Below are experts of layer 3 (counted from 0) of a mixture-of-experts language model. Rows are named router (the router's row for the expert), gate (a neuron's input weights, with its number), up (a neuron's input weights, with its number) and show model dimensions 128-255. Each number is 200 + 20 x the weight over its row's rms, rounded and kept within 0 to 999.
After each expert's rows: a language model's description of what the expert responds to. This comes from a sample of Wikipedia text that the model never trained on.

# expert 11
router,163,190,214,171,206,198,184,193,195,210,239,184,203,177,139,214,238,201,184,205,200,198,206,206,234,222,176,195,222,190,178,225,203,191,192,221,222,180,220,191,186,258,205,166,212,219,198,177,202,197,217,195,196,201,219,210,209,167,200,213,191,199,170,197,213,175,224,187,184,196,206,199,186,203,195,199,189,214,223,170,204,220,205,190,204,218,211,209,186,205,235,182,168,205,166,203,180,233,176,168,205,183,192,242,190,201,169,174,218,219,208,209,196,192,184,219,214,205,190,208,208,182,234,235,201,219,219,230
gate0,228,188,188,186,190,207,222,211,218,210,199,204,208,240,205,210,197,199,227,198,222,190,204,220,155,188,217,204,238,217,183,195,210,190,223,180,223,197,213,191,205,187,178,211,183,192,203,194,182,216,230,190,237,214,165,193,232,224,198,189,193,188,181,249,210,197,251,194,241,204,201,198,179,163,223,197,212,201,194,226,211,162,195,212,198,167,177,163,172,201,186,201,205,201,187,210,194,217,188,243,170,193,195,189,210,200,187,193,217,207,197,215,215,194,220,193,221,197,205,213,211,207,158,199,172,219,186,193
up0,166,197,183,244,168,189,201,224,201,215,194,187,185,153,246,182,181,244,172,203,202,196,220,180,204,191,202,214,166,178,195,196,209,228,150,215,184,228,195,204,211,178,204,156,223,212,209,228,194,234,214,193,133,200,225,215,241,164,220,181,205,184,207,180,242,220,206,184,193,206,183,221,232,210,213,157,207,215,169,199,168,204,195,200,200,221,197,210,187,214,189,209,210,200,227,198,229,217,171,139,225,196,229,168,207,182,212,206,215,178,209,182,208,218,198,219,175,196,179,218,206,186,210,219,221,214,226,180
It responds to: Foreign name fragments. Pieces inside non-English personal and club names, often Slavic, Nordic or Turkish, such as K-lá-ra, G-je-lleråsen, Mah-ir, with diacritics.

# expert 5
router,187,208,190,171,186,207,204,174,192,192,200,221,185,224,175,157,194,165,208,195,171,174,186,227,212,203,185,233,239,193,191,196,210,169,167,202,214,166,211,179,187,215,194,173,203,226,186,183,205,207,219,169,209,190,218,204,228,182,189,227,179,169,208,169,198,185,222,187,165,192,203,206,156,197,199,228,211,193,199,218,167,198,210,188,214,207,213,215,195,191,226,171,155,182,191,215,158,201,177,205,206,203,203,231,202,193,214,210,215,165,228,194,241,163,187,235,185,217,165,223,191,204,233,213,184,208,224,210
gate0,201,222,209,232,156,209,198,202,207,189,206,216,210,244,203,203,156,192,167,238,182,235,202,183,220,210,153,185,200,191,197,199,205,193,177,171,198,192,214,205,219,214,199,150,173,190,201,210,211,205,193,193,200,192,219,226,160,211,180,204,228,172,182,175,209,183,170,194,199,208,181,202,187,189,189,192,165,207,206,187,210,183,197,216,216,188,194,196,197,232,199,213,148,205,201,197,208,142,204,208,181,185,214,199,192,182,168,210,194,201,227,200,265,194,199,210,193,216,162,193,195,175,200,200,198,196,141,227
up0,189,179,176,198,219,179,207,187,175,186,178,212,204,177,188,182,239,193,209,166,205,169,191,211,215,188,214,207,191,189,209,206,182,213,200,189,216,170,183,184,194,208,214,232,240,207,204,159,228,188,188,192,232,237,174,169,190,201,229,205,171,201,228,225,196,217,225,213,200,188,224,205,229,174,219,221,238,199,192,229,187,201,210,204,203,214,223,186,204,194,203,184,220,198,194,208,211,251,194,214,229,191,197,197,217,200,216,243,223,182,184,227,137,197,185,172,219,185,218,220,199,230,178,212,207,217,270,204
It responds to: Field-label colons. Colons after labels in infobox-style lists, such as Wade–Giles:, IATA:, Conservation status:, Location:, plus equals signs, slashes and born.

# expert 3
router,190,214,226,190,189,162,218,199,221,199,198,205,208,172,171,207,168,193,220,198,205,176,181,208,217,212,194,219,224,207,172,180,195,194,200,234,236,211,234,207,214,232,203,177,202,232,206,162,207,205,218,166,178,196,202,217,218,210,175,214,151,159,199,186,190,184,219,221,190,212,196,182,169,198,175,202,178,248,224,189,171,183,216,204,196,177,237,206,170,207,203,182,181,147,174,201,197,209,195,191,212,195,201,222,213,198,189,205,180,189,196,196,202,190,171,208,222,199,166,200,222,161,217,243,176,219,179,209
gate0,167,206,230,239,210,220,198,206,206,202,203,219,230,208,226,198,221,197,206,216,202,218,230,193,164,185,238,172,199,181,189,230,205,206,210,206,218,208,177,224,152,181,198,183,200,198,179,215,205,207,199,209,210,201,229,194,209,221,224,211,223,181,222,213,185,191,208,162,158,200,216,192,184,199,208,215,237,238,187,193,189,193,208,196,181,186,228,180,207,196,198,249,210,192,190,195,201,182,187,184,204,218,192,186,179,213,185,202,217,185,216,248,205,202,219,176,231,222,166,193,176,201,226,182,209,223,181,223
up0,155,194,227,176,178,209,213,211,188,179,216,196,197,222,194,214,180,190,197,228,192,262,229,168,195,171,202,167,216,160,171,170,246,182,190,232,237,177,179,232,175,163,201,206,211,198,199,189,198,157,221,200,205,243,193,209,211,227,234,170,179,216,182,225,182,194,201,187,216,202,194,209,179,199,214,194,207,220,184,189,217,192,206,189,185,173,191,192,158,184,194,226,175,186,177,200,220,186,191,195,180,219,209,169,227,207,150,196,183,194,199,222,186,195,206,164,212,169,186,202,189,179,191,188,200,219,204,228
It responds to: Sports and careers. Role and achievement nouns in biographies, sports and entertainment articles, such as team, player, coordinator, film, album, victory, won.

# expert 12
router,184,222,222,186,193,171,220,210,200,216,206,164,224,204,185,192,183,183,209,211,193,186,194,168,211,215,185,208,209,220,218,197,216,178,163,220,222,191,190,163,207,221,184,172,189,191,182,201,180,192,183,185,207,175,218,197,226,191,194,207,167,193,188,202,207,195,221,188,217,200,205,206,158,166,194,210,171,215,232,190,186,179,218,214,201,208,221,197,199,218,222,185,196,199,177,220,206,183,182,180,228,181,197,223,172,248,211,209,219,215,173,170,180,182,184,211,231,227,164,229,186,155,221,214,198,221,233,207
gate0,188,179,197,212,209,176,186,171,210,163,242,173,203,200,223,198,173,195,189,174,195,215,197,185,225,203,194,169,197,201,190,206,165,224,214,205,246,185,251,204,136,189,212,168,227,158,169,205,199,218,221,205,203,156,228,207,178,210,165,218,186,189,193,168,203,205,229,209,205,190,167,219,185,178,203,224,196,162,220,197,202,217,199,201,203,219,185,218,210,184,175,178,207,237,169,207,186,207,160,202,188,209,174,181,196,202,187,184,195,177,219,224,174,247,176,211,210,217,210,234,217,182,217,209,195,217,175,219
up0,210,181,197,237,226,208,191,195,201,198,196,178,192,196,192,194,184,205,219,211,231,190,203,172,198,182,221,212,194,181,203,189,213,222,205,197,198,240,209,187,179,189,211,229,195,195,191,208,204,196,208,176,218,191,185,197,177,184,179,212,185,199,240,156,221,200,211,204,215,182,218,210,186,201,193,151,188,205,218,198,202,236,234,194,196,199,196,207,198,198,189,184,205,162,208,219,187,165,183,192,208,232,210,174,215,170,187,219,196,209,200,201,172,221,189,220,195,183,219,203,195,167,186,162,197,167,205,206
It responds to: Commas and conjunctions. Commas and coordinating words joining list items or clauses, such as and, or, but, &, while, as in "winners and nominees".

# expert 2
router,199,190,217,176,187,208,227,214,225,161,189,212,223,201,169,222,205,210,211,215,206,181,187,212,216,207,183,217,202,212,187,217,177,214,182,200,236,186,210,175,191,219,215,172,203,202,206,171,196,194,209,185,206,188,217,191,206,170,179,212,191,197,175,214,201,174,201,231,220,195,222,222,187,187,204,176,133,243,177,226,183,167,201,172,215,207,205,218,236,222,201,175,176,186,208,213,171,221,194,208,180,175,224,209,191,227,177,200,230,233,170,211,200,190,178,227,221,230,174,226,191,166,225,214,207,212,218,219
gate0,224,190,211,224,195,187,169,216,203,208,186,221,186,190,171,186,179,207,168,182,239,195,155,185,229,215,202,183,230,176,189,187,193,165,190,198,220,187,179,187,173,187,200,199,212,216,223,182,200,195,194,212,214,163,224,196,201,193,180,201,197,209,221,242,191,214,206,187,216,214,251,200,225,228,208,208,203,253,204,193,219,202,192,190,203,221,204,202,222,199,208,166,207,201,217,248,165,215,194,172,226,201,210,179,207,189,190,188,181,208,206,215,180,198,212,233,212,215,219,223,213,223,205,191,223,227,214,225
up0,206,208,201,193,185,196,219,192,190,222,210,162,210,196,198,216,218,214,194,185,210,188,187,203,223,183,199,189,184,215,164,219,247,245,238,212,214,219,171,179,217,211,189,207,192,178,180,239,185,225,231,149,184,221,203,180,208,182,245,214,211,232,171,163,251,184,181,202,192,148,167,203,212,167,202,183,192,170,179,200,206,214,209,207,243,214,196,213,168,180,225,193,156,243,233,194,215,205,204,193,188,188,224,179,193,222,193,197,195,187,192,205,206,195,191,219,184,215,226,208,195,210,208,226,195,206,190,194
It responds to: Table cell separators. Pipe separators between table cells, especially in sports standings and election tables, plus semicolons after numbers like "0;", "5;".

# expert 8
router,189,210,206,173,181,182,197,220,230,238,220,228,198,210,185,187,189,218,201,216,168,183,198,197,230,214,207,217,218,205,169,200,171,178,189,224,203,193,204,183,212,205,240,191,213,207,202,195,215,178,223,175,167,199,182,192,212,223,166,211,182,180,154,186,213,178,225,209,199,204,191,197,196,195,203,222,164,205,211,202,222,227,179,218,200,184,226,210,192,202,216,183,201,185,162,206,159,197,188,187,203,175,161,222,208,201,158,190,184,209,195,158,214,182,188,208,208,242,178,230,175,198,205,209,188,218,198,189
gate0,168,208,195,181,187,211,196,246,237,187,225,201,184,219,188,215,218,255,208,217,174,217,252,225,213,173,191,194,203,189,182,225,210,227,227,228,184,174,212,195,244,193,205,206,190,189,218,164,214,203,205,175,195,234,199,161,177,189,169,196,206,211,178,190,213,205,214,220,172,205,182,204,176,172,174,201,181,197,188,199,226,199,193,163,210,218,210,196,173,215,214,159,185,226,203,202,278,185,204,178,182,178,204,179,157,221,175,181,215,181,169,175,181,196,189,181,161,193,211,202,194,219,210,187,196,198,190,198
up0,194,195,209,195,215,175,172,232,187,228,209,208,176,188,206,250,202,203,204,221,193,190,193,210,223,198,204,202,190,191,213,195,198,223,213,220,203,212,198,213,212,200,189,200,162,210,231,191,198,197,192,221,182,217,196,182,223,172,182,205,210,219,227,203,216,217,226,215,170,239,171,214,203,176,186,239,174,211,189,215,226,178,169,185,203,188,221,187,193,212,188,199,198,166,218,194,208,204,188,201,206,203,229,175,171,189,191,189,192,162,182,189,190,184,223,172,188,176,234,180,208,225,195,163,222,188,203,191
It responds to: Sentence-ending periods. Periods ending sentences, initials or decimals, plus line breaks and closing punctuation like ")." and ".", as in "Virgil I." and "in The Arrow.".

# expert 13
router,191,189,215,177,185,194,210,175,214,212,208,202,191,176,180,219,205,196,219,232,190,189,196,185,227,228,193,218,217,195,184,200,194,165,179,220,222,197,218,174,175,218,212,181,191,219,194,186,189,178,226,180,205,182,188,197,228,193,180,225,178,178,180,173,207,174,222,216,218,203,215,190,166,178,192,222,182,212,246,192,201,193,220,184,198,200,215,219,193,216,223,178,177,179,187,213,170,215,169,176,213,187,191,219,191,236,185,176,223,214,194,196,202,190,176,213,227,221,176,225,191,183,219,218,181,219,210,230
gate0,219,222,152,184,224,133,202,189,175,180,180,199,211,154,194,183,222,200,186,219,212,223,186,212,189,206,206,192,194,224,206,185,215,182,190,215,199,217,229,209,239,207,210,196,180,215,186,164,215,182,172,227,186,216,171,209,192,179,182,209,209,177,191,181,222,204,208,227,224,216,186,245,194,215,196,191,224,155,171,178,202,212,191,220,217,207,205,184,209,203,192,212,217,197,184,199,202,184,189,239,255,226,209,185,224,231,184,185,155,214,199,190,212,222,177,189,203,203,169,219,198,199,217,172,208,229,208,190
up0,235,193,189,187,186,215,230,224,209,199,197,203,223,199,219,158,228,194,237,206,179,172,236,233,180,203,184,217,213,173,208,182,183,206,198,179,210,202,230,207,186,184,203,202,216,168,207,222,204,184,195,203,158,197,192,179,199,219,223,230,171,192,218,217,212,207,217,168,179,205,201,182,216,172,172,182,219,183,205,179,204,142,216,192,181,192,216,219,225,189,203,166,173,218,177,181,202,185,196,190,194,209,202,188,191,154,204,204,207,233,201,212,168,172,220,200,212,218,199,164,199,222,183,222,211,184,234,199
It responds to: Proper nouns and markup. Place names, given names, nationality adjectives and table or heading markup, such as Michael, London, Norwegian, Street, |---|, ===, She.

# expert 14
router,191,200,218,179,189,202,228,183,228,221,213,202,203,179,178,228,195,196,215,220,199,172,175,190,227,209,209,212,211,188,168,206,193,159,194,221,210,182,224,174,183,214,217,177,190,201,188,187,197,182,225,182,218,170,226,199,221,178,179,229,181,179,186,186,208,173,221,211,221,207,205,198,173,173,197,237,188,211,249,190,184,197,219,194,225,201,218,219,206,228,210,184,168,181,191,215,167,213,169,175,207,190,206,218,181,233,195,162,201,224,192,202,219,182,169,211,228,213,176,230,159,184,225,217,207,221,210,228
gate0,187,214,222,159,217,225,186,178,183,203,191,183,209,223,199,217,229,224,196,159,205,155,225,226,201,178,200,207,206,216,204,182,230,196,200,199,197,199,183,182,204,181,213,193,169,184,214,205,201,210,190,148,185,187,198,211,189,201,186,228,222,202,171,190,175,195,181,205,213,223,188,189,203,224,201,215,216,228,204,194,185,243,156,180,158,235,234,238,216,211,237,173,170,198,218,202,188,229,259,197,181,238,230,221,187,178,194,239,198,170,216,188,178,171,187,180,213,185,231,212,207,232,156,175,220,200,191,182
up0,216,236,202,211,210,225,215,219,226,216,214,165,199,182,198,194,213,189,242,190,194,237,193,207,198,236,181,227,204,239,212,222,175,222,165,247,189,212,196,210,184,219,194,205,202,219,187,237,208,182,220,201,195,212,215,225,218,208,216,200,187,191,204,235,183,170,185,186,184,166,179,160,227,229,218,216,223,163,211,191,177,201,196,214,169,206,184,174,192,216,240,223,178,203,165,187,182,201,188,195,192,195,184,217,195,205,207,220,202,217,180,177,192,233,209,197,218,194,199,216,203,222,217,214,189,184,175,205
It responds to: Mid-word name pieces. Word-piece vowels and syllables inside foreign or scientific names, such as Yuwono, Squamata, Putthakaram, plus capitalized names like John and Oregon.